Below are experts of layer 2 (counted from 0) of a mixture-of-experts language model. Rows are named router (the router's row for the expert), up (a neuron's input weights, with its number) and show model dimensions 96-191. Each number is 500 + 40 x the weight over its row's rms, rounded and kept within 0 to 999. Numbers have three digits each.
After each expert's rows: a language model's description of what the expert responds to. This comes from a sample of Wikipedia text that the model never trained on.

# expert 9
router:498518453566534456479437523562511574501459416475525550445548520449532435480471469574425502471445485464562511480468569423501439531488508471558525540491562502490530485493518476487479394540515434465514459503517467564510502516503469466559513538525507541540515507488502530503466579468535582510
up0:495596504530492474526464469488514490513459548480519584464505550515488484488515510458496476378507580536523569464473479546511471483557467501546461493474484471503520512506509428487548488478515472505526485479417507551462446515545479539461483481492456535539424464517569488496484466419550537475
up1:582496494483536576500410485559498510491432490473475445485462498547523516469495465512458441499421463438527486499522513446448501525562479481408481543538516463518473599473527470532468479526498495511457514533520530484522533553444452494541528496466424474496459397540515487481517583504482516507
up2:488498488512477565511512470486526543576566440508498493559492520537517466462469495461417452513477499471528436512544547516500542496505533419557447554497503524491553421493460472507550474475458456499469631570488478485485474548513557551515458510538464526517506535496448523527516479534524530473
up3:464520516532587508443488598554523428482439452494490450465458473483534472448446501562480459498504562478479422492433532553456569545420540490457469516559522431513538523486460545457516480528469544495444456519490533487506518416510448485509560556471491465507468510516505512515488562462513529546
up4:558500511541477427482509507441469499499502493467551442473629470441541514542439511499505552514495510443513606542442526532487472540448515502436526523538473478493514598461540509483469491515464482513559481535509581446491587462489524483451560490498501495486504476459571544517425462547542502526
up5:568494543541529384504566460439477469549563376496427466536544570513569485545467494566469473500437536453514538482534501514500523444561484553476522540528462544509538578552432516501524529528662536473515472515514442490481486538485495486546516482495484519538505581512463515436461488545469522455
up6:507537485565490520505509436497464552474444485504548478419524490465500534527415541555498513503508499469517491578574566562559526490532474509519463479504497463565448509458467497503546452521502479515585469523509471541505427532551591488454518480528528465471523545552528488487471468464484477513
What it handles: Foreign name syllables. Middle syllables of non-English personal and place names and Latin taxa, such as Mah'aw'an, Han'w'ha, K'arn'ataka, Sagu'inus'.

# expert 46
router:513487481493494488537535481548520540500508540459496565524547492533490595508539564498386563533531560526468523552528466494532505472491522550447533484468544466470552522469460513553476468522465507523510511507551469388485525510534441489499476461465504500568484464477500526465469448501520503512
up22:471480508561543508519519474453437543494441531506477506459532500519509600456504504526541479457476493497502515507422429587496542478526547506488412527465424467445539453484562544480512493552509520524475518521499447485536541470483518449497435475469521550481541535511511512457487467501476497475
up23:557465557593487560463542482543565432540480453515494481487512511456529489517553413448457464431484448510503528463503515497504472424462459543518523498484522507467538522488479464517490493481467434535535443521524545508426486553527503499538492535477496544504430462498504445553461472554509454536
up24:531528533443512486484519427466450530605549487447544537548511445507532504567469468495569444527500479480483470508530491496454493520499542502413473497505472484434539449432510520568490529540445472521556544518453509451455516500556425503514502492437493496512504477468488516487452462461569476460
up25:439479491562573509466540584519484541476568490536423484492477535414501520387538459575470504428561551562563461444479523516510505454425516532536397502485469508465532488568525561543495527493445471490470513519493553496516516463493459502520533480480488492473524457561444488498542542538433483511
up26:502485510492543508501500484492544481423529521481515541463489495484505504546455492578472546498509538554498499467549450538560533554559553487498567520557497488537538533548413518423441509503482462543527486464477522520538495559537517574495521574484392481551448566398462501533429471448469556495
up27:493520506505508503495491378511535416524468604493540534491510418505457475531517516492499514481503535516444408496529414471521485427510494549569520459436499465496463598517442543510470508487487534504500502533519491523410498482526483551423548527503470455480503515482496527475472484529419493492
up28:479499467467545493522447489506425520547459442495493568546561458489540527514493614563463445514498548454500560591539423505440503508464454545556498506503593535480561540469416509528481456545492495467537459539522490475521491583466479489535492493498501456492522526525436521532413491505490474494
What it handles: Table cell pipes. Pipe separators between numeric table cells in statistics and results tables, plus decimal points, semicolons, degree and percent signs.

# expert 7
router:457587501486527483511476555500500481486443503498568516526459514528474535425460524510494557478499482515540514518517506452501453463491425489462472481539510477535502551504469496519479444548547478498475489485548469383533538471513502421390489465496448505567536496507467588460511501480477452445
up0:454471493504529523481549495539529538446445437427509484493477477541458485457451523447455475514521497513434490515420480481515530511504441413433523541445572468454529486499515417556469526501459506517570519488523502446603485537476466510456483493529502597511562512522505539545483467570499500462
up1:498444490489485512540525557483496524514498444515532496481504497475538527582487492535442472588521472469511559544556557544530458525526480490487479486551488562541477530520515453427510495564537503554576509523489606473522498517566536574422528543498515437466452555526514438488399531563440429500
up2:492499503434489525526479470477567549538444456509501490517496473491553454459544515497486567494486496484500534549489523544519533471502479518535562514480536525572461462440450546535489524505433527454521489507503451457580590511498507410532513505550480563517544476525517454510507489450537499491
up3:559519542536496478545517513457419536445524493493539533524435517488493501463520456527429480502500394549578522488453499489517524534456472536463543510488438477561561443457531548554475428439559580510505496499482461526491533488432506505504499489543540520489540503506463542579499531488518476517
up4:498491468426541476552467532448515525518506528471524476448521530556541438596458485546413469488417526500533533548490530460431510533484543552477455499574404508547508474512483514437546505459485462491588499525427479536500494533546474553531497497474499531543563381476497490493484476474463486463
up5:480549495482524535528554529540479516422495489488534508436502442458445510516531525442495472521557496540413551481408431517507557543469513559596470511519477500512564416507440558453442529498519552465525487473442511510447551540399516472525480517540480491522516468490457468458487534576564543458
up6:551507499503549558545541512472580490520563559459534608485449490477458447541489489534499524539460517469537539521485560467496545585484508543451484590600460514457520537518620507510439488484478554451492534504465546494465487489495568487554501516502561594543503550519534501533463559469529455538
What it handles: Line breaks after clauses. Newlines ending sentences, infobox fields or headings, plus sentence-opening verbs like is, was, It was.

# expert 17
router:556504538489454470563516499585507490445550547434433553415538491445569476505502561484476488470487474451541553516516547486537445513497447488499510475505551489574527515494536426534549490518517550453470476536541512530530454498519503469475484453552562528593513472509531530479498469480516517465
up0:504510538478447493521567485493476504450536500451520500515487572450442514511570509455464494434486468504552515429584554456494529459511505515463525500485472563510498493501528492539520458491509491500477574472450497521480472424499514556469463482495499576558539466478430487499432482540506577506
up1:595471523465505485412501529529504552470512449533476494489428539509508485511516521440443474520479475496470547536501525479484504558539544484534511467477567570488525508455482493518523477494507583415515502513521475442568468563474554403571471553504550492462506455501549521523511537488427466524
up2:494535491551494472539494549502580484443522467497484521509495513498563569434460453563448518500447464536489499552394537529480563468441431509457563479536495489545501531515449523485543409514486470513549436546522490434534477470556507500491492559459462530463488529483495508427514454570546511503
up3:513490546512510480476489432563486406555510544499497482518480476496520476546492462409487473388492519518498487508472532564537579559530416445444491418440544582515412527535467462542520546569482463456509538491482481463509531458483504464446425526510531565471510481476522522454523492540457544447
up4:515473469501520523465500502531497468430543530447480518496509532482549439472513547507504489523467383516508562477489513448490506532461501587486499502457550552519488560455458551475479495570487435552452517572513564470505485486554553527409537503527492492516485524529491500487435584477560474474
up5:479537572473507538513470509455426506554532599492472555528541553565512511506483491470555491527495462466526507582501540573513445450508571484538479496494550473482463474465442501481493486550534468471474533519610522556503525465476558527512576475514519442511444496518440490499473529512456543518
up6:528481537421496538583525536472386530503523477509475539457453445480484535519488464550490449490471514400487609507480507448486430469533502508462434472491535518486445420435488495477491429429525508488470472515485463385497420522544523489509423497479468547572546447526531486414454536478471530463
What it handles: Possessives and function words. Possessive 's, the, that, his, her, its and commas in running prose, often before a noun (husband's loss, India's).

# expert 43
router:532436522517531471440541473495462546410503491516532494500556504563571522466466505511449563528435544506521493518464480431493549515464439468535404532488548533546480493508517477456441503558490470525488477528518513460506462538561459574422492494514456564522528527509475494521505508553487489467
up0:470506456521442462605574494402540576491538518485469540448498483519476515512521484534450531499602458426451452469466481554533535583492530480534469525498495490535539552528425480533487493511522506429541551507520492565520461508445528475504450539540490531446550571480559518569483558560527468526
up1:487449502511531459464481472377564517442492454470495496518529506420526513478502452450510495537519512510472506471489541485521488491489522574545539501478525452479561550448528483533505484532488527472483487562496507486499496443504485485495509596458491526440542407523537546482508481511630583472
up2:449481512520430510559512504481503504503540460543520553400536529471482579482481446510495557483415532508502499419474451492505514492397521451545454565549451536527485514544480525471520561511459518471526502486574525435509469485508576465459502515494432591545528486465474511474514470505520483442
up3:480473486473511449511523487489532480511496561474554525554596492527495458491461463472416516546531440486520551435473425490472544601496560498537494557414514498525533596527467495487480496541524503516460599563552458518525481539508551512476585567550546542386458497478466522470541480560545438529
up4:548536514482476542491480602541470501430443563477563492489611480522471513536464530495421485535497453508478509619428552499526528501522472542488511460506553491518498511514458476493541571541434463524499511482485476494530458509538558489532503522560430514513490540552485484458515480543487477521
up5:557549449448489506513517408514479439441528508518473555490578527451534531415500537497448524447462457450415465493471511535501509501466507487476520537443558524513480467453475469562529449514388508470487453580451464486449512444568570496465489548484535510496499448461465445512529450522544538538
up6:504441528520574455461455503470490536490473465476409501513515475487528468460549491469535390495479519485571445497459518492513510465494438515519447504493487546526546498539487435522491496494534468432460497465490479522520531501538516550511444399538532549502443427573568493546476503524547537470
What it handles: Row and line ends. Newlines and pipes ending table rows or list items, closing parentheses, and the letter f inside words like butter-f-ly.

# expert 37
router:505493520526553546516521501538435520514435553485483455533503451436530548411433561482494533550446501487447544540509456426541512410533516526453492398469532535525574485510450511510499485488463537435506503584593438513456494500526504538514508536512483473481499515448556470467505520532450448483
up0:464435494520543447504540531538521498449505478499505472481531466480541438541461517453475533557565567549469506461516447511492518496481560520476526557496557509524542483490522534468466443475521439586514514408520473555515506462510619501529479573516537446432501519368475476464443471484498468517
up1:394436552480493510508485521544465495483448540492509516435472468529495548419512549522497459484564546501501521486463559533539510490525430495449484518512525551514484504477482482496499412514516474402518507515460518465517521463504538506546476565507450519485548539527490466508500455474520510395
up2:508475530486513512507593497561461539516440473478494522509493409530499566465486488523550490476533522447467543469467488527477522498520533537532497577548530553476588557418384460526529533536492495498492539508493503472551533405561454402569465546503505424438521532457521377415541518553455444459
up3:512490554505491545560495504585489483522426498540566498418537533495487574464417502530538452493549519438595488551500465463500500493452517570458488484490395550494495467510517463524490507534479552428535526550487568457502504464518517478511516530496567472510459420440481487482473487518415494515
up4:459435595526498506524504545517520566540524591445479510448508541486517514464459522473490485478499465508468525560465542499516465542522420531528490432455476529547509543501466506479574519576467529516435560520523502485506465469558536573440421429531526547522504471424526586521545520545507513474
up5:483533494468481512527490445514533588500420479421492509515502499547482523543546515478496509488470483479402463468521502493479491504496500529476537498466500502585532481492447480510484548520471529481484491585535491408497446504478519496467489516495493444466538477529448518477482510501475446492
up6:499514534629528537459475427506526538472404494595480533463490513470583531531504626535446470442497490511476437498453555489623449469470540494496517456449443461494471497540557568507551556544510570541480523563563515503551492521492434449514504502487496481513494485470561462471519570491528495527
What it handles: Word-initial lowercase consonants. Lone lowercase first letters or clusters beginning a common word, such as 'g'oddess, 'g'rocery, 'cur'ves, 'dep'redations.

# expert 22
router:494587525538489489526526482493528502491429557496489527490551480552509525494515510540507509567580508453503569458488490543514486477474539522446485517518533549509509501451474533515486481516509577442464515557521515559494527407533498430498515486485503515583529505450525542465473496527494504432
up0:487514553481525459533527508510533503517499505480515491503476534516564585497498528539535442450431438499499478486479529454493501442499506478554502474504511518522561455549464535531504475557562445473506504371495463494542479498491505472508522486512522497472507515521502515495504486495464517481
up1:498433504493466486567581528545491448404500520488525568484516516532523513486492504507502429504504472520511473457478523473516532502539507491466519533538506519515488506443492520456463501552493482467447518492523504499512498347507520543506461546456498394557516516536476488431428513518515544442
up2:519453566548596459481487474519485570535487475478543556508457530412467362570556539508445422543468545475491547505452525533453558514547543464414517524517502499505428530435472474466496427529531535497494430508504462488488533528486550550605497578519512464480541504546483510514499549533556540521
up3:454487480555449497487487470515506540475525534511483480575521523526511474510429545498428460594485485466456488419419489496518485464473517507547440529567486537447477561486526494488539513589441501545559420463491473467485515441482553539584501510463518506509511469568506507473531462484560496450
up4:496454490497541465497440566519421646499490454503448474551561428463536460442427498487523515530493452477543525453453523442486504500451433463510453545528494432489497491495502452518493437506544523489525501518531423536422526502448531584501479441532465523503510506564414528472460470487527536452
up5:572548501433520551528488565546518531511552542489498493387481448513511476449435509548526514503521503476548503509455538466522442438442491487545468550515518526495412499498493512544489495554519478504481532541524495525454478554473512508458533488568493579577455566464527444450482552479454550457
up6:517546554460504543579512530440482474564461463504450495449519498482514481543492475527524541513514507499494511573445458443577444530562496590514496480427466510460497458492485553519475514515493509512518456508520504508497483447497456479516513524519444580569501567466511483518550488510540488450
What it handles: Copulas and determiners. Clause-level function words starting predicates or noun phrases in prose: was, is, are, a, an, his, this, same, one of.

# expert 39
router:424496470461507465552521516509514546518502480475563517438557504549490486468458514521487469597479522494517548514483529527532478534529498513468466435568510517484507484472547458524500549528526509508496509548527540491491515512602522517495453484551438461550609542530525453501467469488482539538
up0:536523488512486543444525579466429496543435564552527494517540492493534444514438457509471522503562530531441570501413584488498565410481410469546515521456494476538493534492540512477478503503522535466506467502446513536500468460537522523517505486512403517437567514492566378522554478523537480494
up1:467522537527544519532508474480477529502452436547499582430482420441467500508564529504506473526497457464488535463426552481516519484468424506491494450564508525571462501449448536546489450534473441486471525490544565459499485451488444445469538501443451525550622477531576461409536444535519508424
up2:510520458496543469382469461473461509487479489512494523435486548488539559437598512532446462526492520458435504514513528514530529500487474493491474443479459477549516476564517550487534511519529511501547516564481577480516457420526449535533567464504471470550512525474470552449523505584493531535
up3:462486505477465533467534509561429445548553498460514580523517545539492535529502524477518532496463587453471473570445521592485431498475396504504471438476505540472477503476431508510520582472551423437544536519491466470493501519556524446445448524551578466462500489523488551492497452520428537486
up4:546487481519549517504507489555484495538465505540456488460412532468465469529493500534493483471564546541426425505458503568523556530461513465524450517538551484482466497519553435509465551496567450483496536452512507473543468504504439542457426515532478461426570489465530460442497557485543567570
up5:520474434486453453517574528531481455534473487496522497460629535472507548460486578458454451473472553481470528481491521522540450570539512556521466495468502442451466506499487529486481575485453497482478581557474530497565525520432500450486489534507535493492650421487477548448432519576447483509
up6:415483481531559542520537515539452368545501435529499516416428472479545474534493556480511492414539470526523466522490506495453492503553495508523481527476529510561506554482494557423588495450506494524505545505502501546491538416529486563547494519427503500519480552552518514477495503506452447494
What it handles: Nationality and group adjectives. Nationality, religion and organization adjectives like American, British, Italian, Roman Catholic, Workers', plus Japanese kana bytes.

# expert 32
router:541482514594467462486543444522499543474489532518547544455555510510521549460461571514476470458529556489541558532496537517467535500498462450549527451569466567520528555478511509554459459514471618538454503509470520463534531492481492434472498508488537505471526440469536507480513449508473457528
up0:545526478489464528486539489476485525472561489464474535493520568511480480478507457490503482494516567566479535431431471445500509508475463553503571492497485553465591492471539504496456495533491510506447522469488522537505513465445487468583489502510450553464486449510545461508537491562537539430
up1:501500567541542485539525459491403514469479554521464525524547473536585545493369528523504466487476495503536473514461463490544465480514426461488442502475509501510468524494472469516514484476471507480424435511537471505492461527560597588488508520502487497495510523471475490520440493464483498548
up2:508471473553476539500505492583484468511417519420514560528517433494546514402549539509516473476493452467416426500473550478471501453556530493482494500505481475505443509569414483500482549503504516491453483538502497546552532516508537526503462502563554450520513509480519461510495488438432489440
up3:503440485497510480517497518477511536481521554470500496551459523547522510493451549570620554505481454513482408500507477442503486517518509554512520476478555495415490536521509426534480453556546586470462429519531511480507458523501577503516498510579541435499547476536536503505447457505535467465
up4:463482528483466460522516476318481568490473446482519500477491529535398491467514469478509488458560512466537538507467490571424498486524410451427543512498587547456534475448525434503465429494511532533456450490480518448520576462504563471578450526514433544508480493492593501486544459551515502528
up5:476479449526535491506490532525620468481510503487439481526448508541516487504483488549494530492478515554488530504479520474485433413455519515396522505515526539508518471476551489543596505472479513540524485488528535548519420579459499456537498491451466485481456507481478503442482437466480503509
up6:564485442513489481394488536509532522511509504467531583512475508458522555484455471461468561550566453487501524458487517554549526562436529464434465450493472542524458452457583495456534427484465514488439440452425487532465440493512548464513506485473470510514472413511557538481480505522495462500
What it handles: Clause-linking conjunctions. Conjunctions and prepositions linking clauses mid-sentence, such as while, as, but, with, which, including the, after.

# expert 4
router:577534546545502507497555494459483444442521511461491499436477465487530497498506443482467567519534551421539531441404475479557457475518492501522442461522518534475524513534565548539576440519505441508474469458493532492453431453509477512433521491488473515488537500504545477476582414505490481505
up0:474494460428473484437504475467478479554530469486510485470445459474486475500581469459486503515512539439488489525509432604509529494560567482494533477497485550456553569455460493565530443577523556453461461526521510373455530497518457466540450463536499479430555497458511539468527528511407540414
up1:532525508459538522518482562521462506492486489523553557521464543528450502534511461436495502477558551391550448538497455520482442521480516484369504505541515487500459447506480512505548435533501485457541525504533452537495547482557531496517483530457419504539524485480546496475557513500539482413
up2:486502553522525554486547545494540509446452488566478505510512481477529545493503441545459456496522551562511544497507548459534472494534551478515543437484567457499507483503490626478519469517480517476454433450491412488503510554475414471530491569499481526482458540520586524479521466500520585432
up3:507526538497425490471568563508485495487463500459534549432522532515446540487513424540527546445431567481449576498571520487524433485509512429452467422540482504508524519563486510480478443445562470445504514546479440489477452495477466494442488499488434495554493554473530458544496489487419522511
up4:537464564538491483452527500434479501447511563471493486500496453468478529516530473557580523489543571517539497515465464522488577460529506536427549491481524467462464506463502493463547491431502440504424471574449527518446377493473566540502429505508525458419464478462503518420519458539534549548
up5:551537494449508508438517488510477472518548491472540536503424484495528455495498457527469553519565548515545523493437510479472485526511413538465469474552482564425476534504483502458534455492497493530484493524520490563422472476549605500538512478568513485568511549557419460504405515459526484588
up6:486553518458550460536550526498567528546533414495463468485488472464554494530502513440475519542414505504579527459479512538546512574520468529472492540512517449507509423516492512478486423515535515421471517504482501539485437458458561501488580512497463559529483520561433484502441506523479528527
What it handles: Common adjectives, content words. Common adjectives and nouns after articles or copulas in running prose, such as notable, important, known, route, efforts.

# expert 30
router:505585502520505517476486424428459508495470518460587486493479498546478502471495576476506510456518487450479554534515457507540495431459488485533443497512439514501491519427476524506544508588500594574562484529537479519524527559445588457492449471592490571534475455459555531494473381488490485504
up0:507556558497532495478512483485552446452461482532498520479474560444529569507536532512494537478495531522497592589484441471533517461530576481495487476479497500483504476542520497556438542449477531492511482523482571409462525503476528471504508503442467483538468489393503556519471495526447487414
up1:530548491447547424542546552448514513445511502444574573479537499509441497508464571448448486556513485445511537514467500445517627484519507563484488552439433499441484512512469575545487517518508537462468466526479515570520581481469575509473490538489519552540574453479532497523526512506502475513
up2:516477532440489458512489519416456463507521533511432581485470456457506538494431562444437543496510495478430596527462521530521551469474499414468519444456481525491503557461483474504471477448520470493480479491537540471448526464517546479495494516457498554592488491457526484509567510530425477413
up3:500490534491555500422470453546418530450487482452530483498487455485451539501429497469463462475473495524443494505410523481518566481476500511471524523559501500604474518469542478481534520553492508467481512459515519568516513407500584551434568545506534440461534460456511497506455478551575568557
up4:585472483531605530486502485541488427516449467573570559477509451478551469536432445488519547547527480511517505496432504475500545516476529498584501549423521550508536541492524565567472470465505430516499501518502497553524553484496486571483515604501530546463516555520387507493470489499508503483
up5:487452508449509437497482512420464504428495416525525538494457511465439481487504484399528466511498498482533490528436485486528469416524437534429514468546510479457501515462475487529513499510543442530550494439541556523479496492496538519517457487530519545520550506472620505474535409511499503491
up6:446403523523556447537535482490518527466455502583452498611537453509500556448482438551446489476537486518476499481498479520449491463485563418477452519471529514543506433560554483444443504537553497504497492438485490433501490492570500530474578489517548527448505484483522495497494464532524492537
What it handles: Prepositions and conjunctions. Common connectives in running prose: and, to, in, of the, for, by, on, part of the, and sentence-initial The.

# expert 6
router:444477514507546515514535520535441550465513512511500485519497504529513435488450529503472479598478515442518561514461554437550530415478533447516435563570539489521498489461491516580512471451535513562545469514557470483461465556468473490389497441592407505497530515504512442503509494479444464432
up0:540543514494530465562448506469500479440518527481476463547522441508482485507518516431417464541512497470543533476479537439493499482512474586469538507454495490505474511484461461500523401560456508502506523562563528485449597568461544448516456493529486480474514501483549545550437594501523485481
up1:533493519541515410442595496511460417480457492514516505492533501456503491552491534511492493443450521507540540485493479474511463560462494520466511539544502514480488524581468427558556513481500506553536519460472478498546461482496562521500533548561488548582447495464516530498409549411438541526
up2:538586537512526483545546443502457518570508544507473501493461486487551487527523499433462469504556471479541480561493589491536437562482546512497458463444516546502434459503459456533495474556489485503520516516539583425518479475468568481529479486469473454490493495485538465496451427519463455492
up3:494584534533536466490445566474484478578486522492547498541499525472388493516480538533534511466524500510489541505501543481553410506497400479433503474548521498560558485492528438489478463490528513536487486429455439492522513522507516516509502536461528531496564505529480534443509450519447490475
up4:475510482558526497476532402447506550596533511547492471483575439530487543442529522438448475553519553429547508507480575476521500451464455498517504467517449532575544567533453539559505529479514535441516532487551477428414537488495572454485486478586541478494548543498593450459507519484541500481
up5:479492507515545464540469544545457523419511502442519537440516487524523472517509569552532521416519513501538514485499489471586389544477494460526518599510470407443510546483393434518521496495508511495533525548464536519493408457490440508506470459517508558572516545460592533456463451491582505495
up6:522482507492529487430436498502476451507450537524472478526459538404535421482517470425468528447546433517539520490443481474474445534467457582509520419591486544499511542383489536510418498563459529547543463486488515525512517485531554487486516490549486558497506516478515497575428486507441504568
What it handles: Prefixes and noun stems. Word-initial prefixes and stems after the or possessives, such as re-, sub-, dis-, trans-, counter-, and particles like out, up, back.

# expert 5
router:502479495546464397477523459475469527429403511524519482518492491519556598502506465536465559533543548448481549543454483419502403406524476530536536526472534464566518548466504524525494467508495508515542557481554468500426539412537469415522422472506465503473514471451471575501500446526440457462
up0:471480455517454532511548437494467490526477432495536415482497497528504513510476515593535559493511501475508441540419495528606442431494478488522497530502506451469481548473485534494490462507492575464533517508562554462470568519515585570528439516460538458523484579499536499511475426487493528494
up1:457502458533554467496519558478448484469474461525514569466448551486455574488506543514520577480474489472508548512460432486484516525521461450452537483460528545557581555496485512565499515503503506478461532444508456424485530424497465470592477436450485480492517464467507564518569477489493498509
up2:479478530494544484559463468537470558515548449547508519460417427620495533566442535491537435522554560493486449547484503527490544529538563511496583497491511472512511493410471484465503471504549423539432445444496436480488504389530508534559512540519531540506475502522435568513455476431501497507
up3:559533461545505556503497538497444498523469472447495528447479529442568469513498488544428463550525464529518512572502505482547505486516459540492496468432522513555446499496525524548505498506538511470530544524532517546468497499486536448469518517500484513543516537553584541537455463457469468531
up4:492450506523434451445497545516444516506507479554482467514542444490501530514488514518476461540513454473533502507491496488550456464497511536478491565569409496574517522472531478467480536469579503443509538522513466472502552457496458562485452517512472516506502485521482545492485517491480552476
up5:456498515539511560501507451547532534503437554421435491558516508533538506450423434523579527515517525489498401479508462478466512548471527545512418465550527464513494455518527596485464510480458452514487510506538486463510527564512519500473559557635479486508464465523483548504497474475521505523
up6:492449508484493401487502479450447486504453489536431480543493471536542471457469451463474553504505564433513411505502510531564467502534494452529507536617485422515496482443506557468489501443529506518557516512478487500449592473559484510417519508559466494526530560510440468502542477474544493473
What it handles: Quantifiers, prepositions, word middles. Number words and prepositions like two, three, several, over, into, with, plus word-internal pieces after In or E (E'ast', In'ter').

# expert 2
router:532534434520465518528545460493478483444508459531549514432560441537537510490493481568395512492481554500539578448459537483563460444492516508474470528470508519532469498495506576529485473480532540569455454534534475543463470580473534522486488474563453569550498531527544468476472553442446474524
up0:516525515455487523498530508535492512539568536503451512477517513472512499529403491545425499513516451465492489510524524490504525519524515530490511506501420482517509552497404532473391452570437485526487522483453488486554516526498546516487586490549509513438544480428458482512492533526526446496
up1:530517502548431534401547521531501506461492475521495480525533468503456495548463479477496469527466522533443429555463552476519441421526479467509511483500509503498502515497497526551446535493430491515399551548560507466540446495509513478499494517547532509497512514481561468417462492474486484434
up2:481531538472469531487538590499519499451481445523551530459455513507553529485554475521424485505562451455529480520538573471545443500490647473538532502480509523521496464502534508566518521535537534519534623454481519539523478512395488483540456501491521566484474395525481492472507560517398509513
up3:523565539493538465466479543469520556482486496551513538556488471461583482488514532457533492533505504492470558484580498522530492424475503488514447535465517499464537457531483469491455524581524491471528435573548546551508564516474503496564574476547441555509512563492514470475465530419499550433
up4:501477505451505429448539494531475527471445564572506502521445476518561459465408539529467412530417580638477511453480481454519452495479473482479540457471460509487462536538469558518475551473496565501450493506498498430421465508519509481515505511539522490531423488430478537539555593464433425461
up5:489539572528459445509513537495512500484490496524524530519503524495557548466445477539456480528528507572469514518466478455526478488453503441592488528481468510544427447554470442480554516587529498430571559512467451472517461515467614467482555486487464584518536455515513549451491526510477512467
up6:497561489488449506556459492465506520481499485500517525541533462460534499475516471556423564494490527503569487434522569527472415462491538486622482494501509488479479456482482539526500486474497454484490430444528419558489554545580473476507491447523471475549572474597416459523453534473596453535
What it handles: Closing quotes, brackets, suffixes. Closing quotation marks, parentheses, braces and brackets ending titles or phrases, plus word-final suffixes like -ed, -ation, and was.

# expert 24
router:496477512424545457561540537494482518509547513461537559494462515496512375476511538497465478429536507505510487463500498523503467522475429440506552527533516419526523512503489489495507537491534489545486519448486445505510491497545541563463431487560478534583500448461510560493424424471494516507
up0:417509464498502486418539543543491463471525520473530517442528490439505519502461496500403486470478492531531549483517526574521431522534503487591475465488527469526546492517476546448530519535432474482419504473520496572436552556486568526551533520517503502441467560524467480508422496496502551454
up1:533565463480526486501548531493503582558532495453505450512467545529504504483472478450514501431441562483514448510429506502458548473524455463503479476509555491507503517414518528522570524451549488545519517487570439520480481496424466532517524508520463471432524475503461469489445544541450499542
up2:462465584464486551465608445418499553522517477548535476477445478465552476518495487463440576503545488472500483424561491512515464522527561466502526476472474528569454505518538497501542487514472546485483528508541477496567470527476522500523534493450506452477540485462551498581469460509534451477
up3:435481498428557493526561496507485435441481559524505499442506545415548533470585574436502491545547538530479559448536520502616491520478499571587490477530489380500548473480442531506503512540432461490486543540510490449505499529436516496515480540440455509546513550480516456468507473507517461543
up4:542454459563503510505503442481504522493564513509528511454481582488533502479492499476490502533529571580469549442552564567581471472556464497550495493524508486505433464471564505504536532507532462436477467454455497561453510522568516508520495531507435510541520491476486459451471497531570550483
up5:494489469500409464445566592543535478440521481488469533439456460491548476488449540544454438466475447443557477508522495475486538465492446368448470583508540539547552456490461548417590541549493455492505453409475497514546466518578483470535446511518510563512530462474484525509523475456503476434
up6:525532547502457496537558388495493470535499525513479444486546513467412487483522519523516417478552455455451535472543469422517480491506491452440474511485516462522523499443569457457510456508421516498505520439508468530510507426485541460511475548447498486471546455502475434519535563495442473463
What it handles: Short mid-word syllables. Short vowel or syllable pieces inside names and rare words, such as i, a, on, ia, er: Cam-aro, Rem-ark, darling-i.

# expert 47
router:494504512508518477538508512465474489500482500418572526439448487447526495489542523475527515436557498489594555544523520535523484514463545397458471435523463524513488502504491525529574480527435438539517450498436548530495468510520487477481520534478450481534531468525605492484458539523469460462
up0:502553584516519440545510465448505491473514504459483442513477577497480460533507486522459548495512504528466521509490518534545457505481462466463597542472484553478562534484526464560470519575535458530562518559508528519509504495470503510429468591488463582511503474493529441500546496507553484461
up1:494392494437475465530489470492460476433511507442457522489557532467476610490484490543438470488488493520577472515446526563481495510582422486505533500497532475513436473493503432432569489528496554493445395454434420560493552433519560507487436462472476520429507444541458508504508505485467485537
up2:543514527530507452541495521460475507446548458535497492425569532521420536427486523505518550404529482531487506473571484573494499545507549489509491386470490488500561485538525437518508432526463547431505498467482498476539546448510502413548456495510503529495524462490469572476477509476565522465
up3:458506457473457467448476473495411483528489521466531536534475476526569513505555478483453490510540508475539480536463524553495456550513532500526495462480489512458500571454506476458502505556527458527529475490566551488497379511497510492537477524476444470449517491542493435531475474498491449460
up4:540474542609545476528489506557504569509466521474499455494482486447492510512562516467488397538571555480522547465541526528460492470466485613488503522498454526456462420540528450529497450486491523530507492460479499470479520479494522489500487573496472578560464496410519517424469485543502466535
up5:538475521490513513491462496471463489530550466556505562501453477535424472546533459467557520493481519472475452503467525533532520455476501444527467506498495530596515492413529470509540429637555516431522508432503453463525511488564537504515501449482431485503547483521511575462468501467521544450
up6:502456569466528523496500497462503508439546514466512502552533508465447574417536600459537502449489468475492448536492523604563480551481480475530448493557504487456537530472483536552483438487545542458432536504502521517573478515530455566505527482463463530454512479565558427496450458441480450469
What it handles: Main verbs after auxiliaries. Past-tense, participle and base verbs after was/to/and, e.g. played, used, received, finish, bordered, including -ized/-ated endings.

# expert 11
router:482479469486547571495525495519492529519474588520516512524489475559527549475528525502487492606489451377497553440502529451500495492508467546532492482574533592550490537485469493524511484543464480504447529538574551544471489494425557531489512535556431512558503485491531450524450477493445549459
up0:512463425452511436562441448464447522501503503485431527421485509490488516458513534491522461457518490480499513484457560454532473533553552554548537544513513551517442528496487514522546464570539436512529530459511541468508523491507529482584470498456486511474480449463587458497471486468485498480
up1:554516550513534523525521489475586489433473479407563499497564507484535478497437470494493450449474489554537520391477521480503502478447452453522513473502462466485427529510506441539469528462512496498501466475523533517546494473414455480471463545474520495549500528439498545504415439564484594483
up2:488564493551478536556482538532516553635480500439557477462468509535537527426444528473595515560519516533524537516472507449545487520453540584464394501459485502481470478510491438574481468529495496498525443548489485479492491507507519526464558464554462498480489483522425418556516497494490540541
up3:540543485488486527481513498514534505524415509473381456573545615464486516501379501523525529420505519467518465474501551484515544456496501494516498489484478526537546523377547538546492501489515528569443552515458508450509550495479512431511500540500424429566479461593528454463472544567469452486
up4:481462524436525554508511508499510473525546534467511518449521570519477419467502556471401593423550480500492505458538604513556513522472479507439517521488477523547421542543533543490445459538446495565511481539515499479429451505493601416512492548534538455432521489548507513504445443488480487524
up5:539605523474490492407501496435465418515529508553509500489483493493509533439475521457503543482525522510423524450511501542458540554463483501498513531532462492553508474518517479454494559566446536496442516554488490548597463472569503488458496510572416512534513475532557490505473505409453506478
up6:556459471531481486516514507500478599630510475475580555557498505551485465461462565599528452566548531466491553466486468499507513521486472542484466482512610470480470520484525541485526588485478548514466513463563522463438519496549515481509524510506453564476473498499517509492521518502503407447
What it handles: Domain head nouns. Common nouns naming a field or institution after the/his/'s, such as school, music, government, album, football, hockey.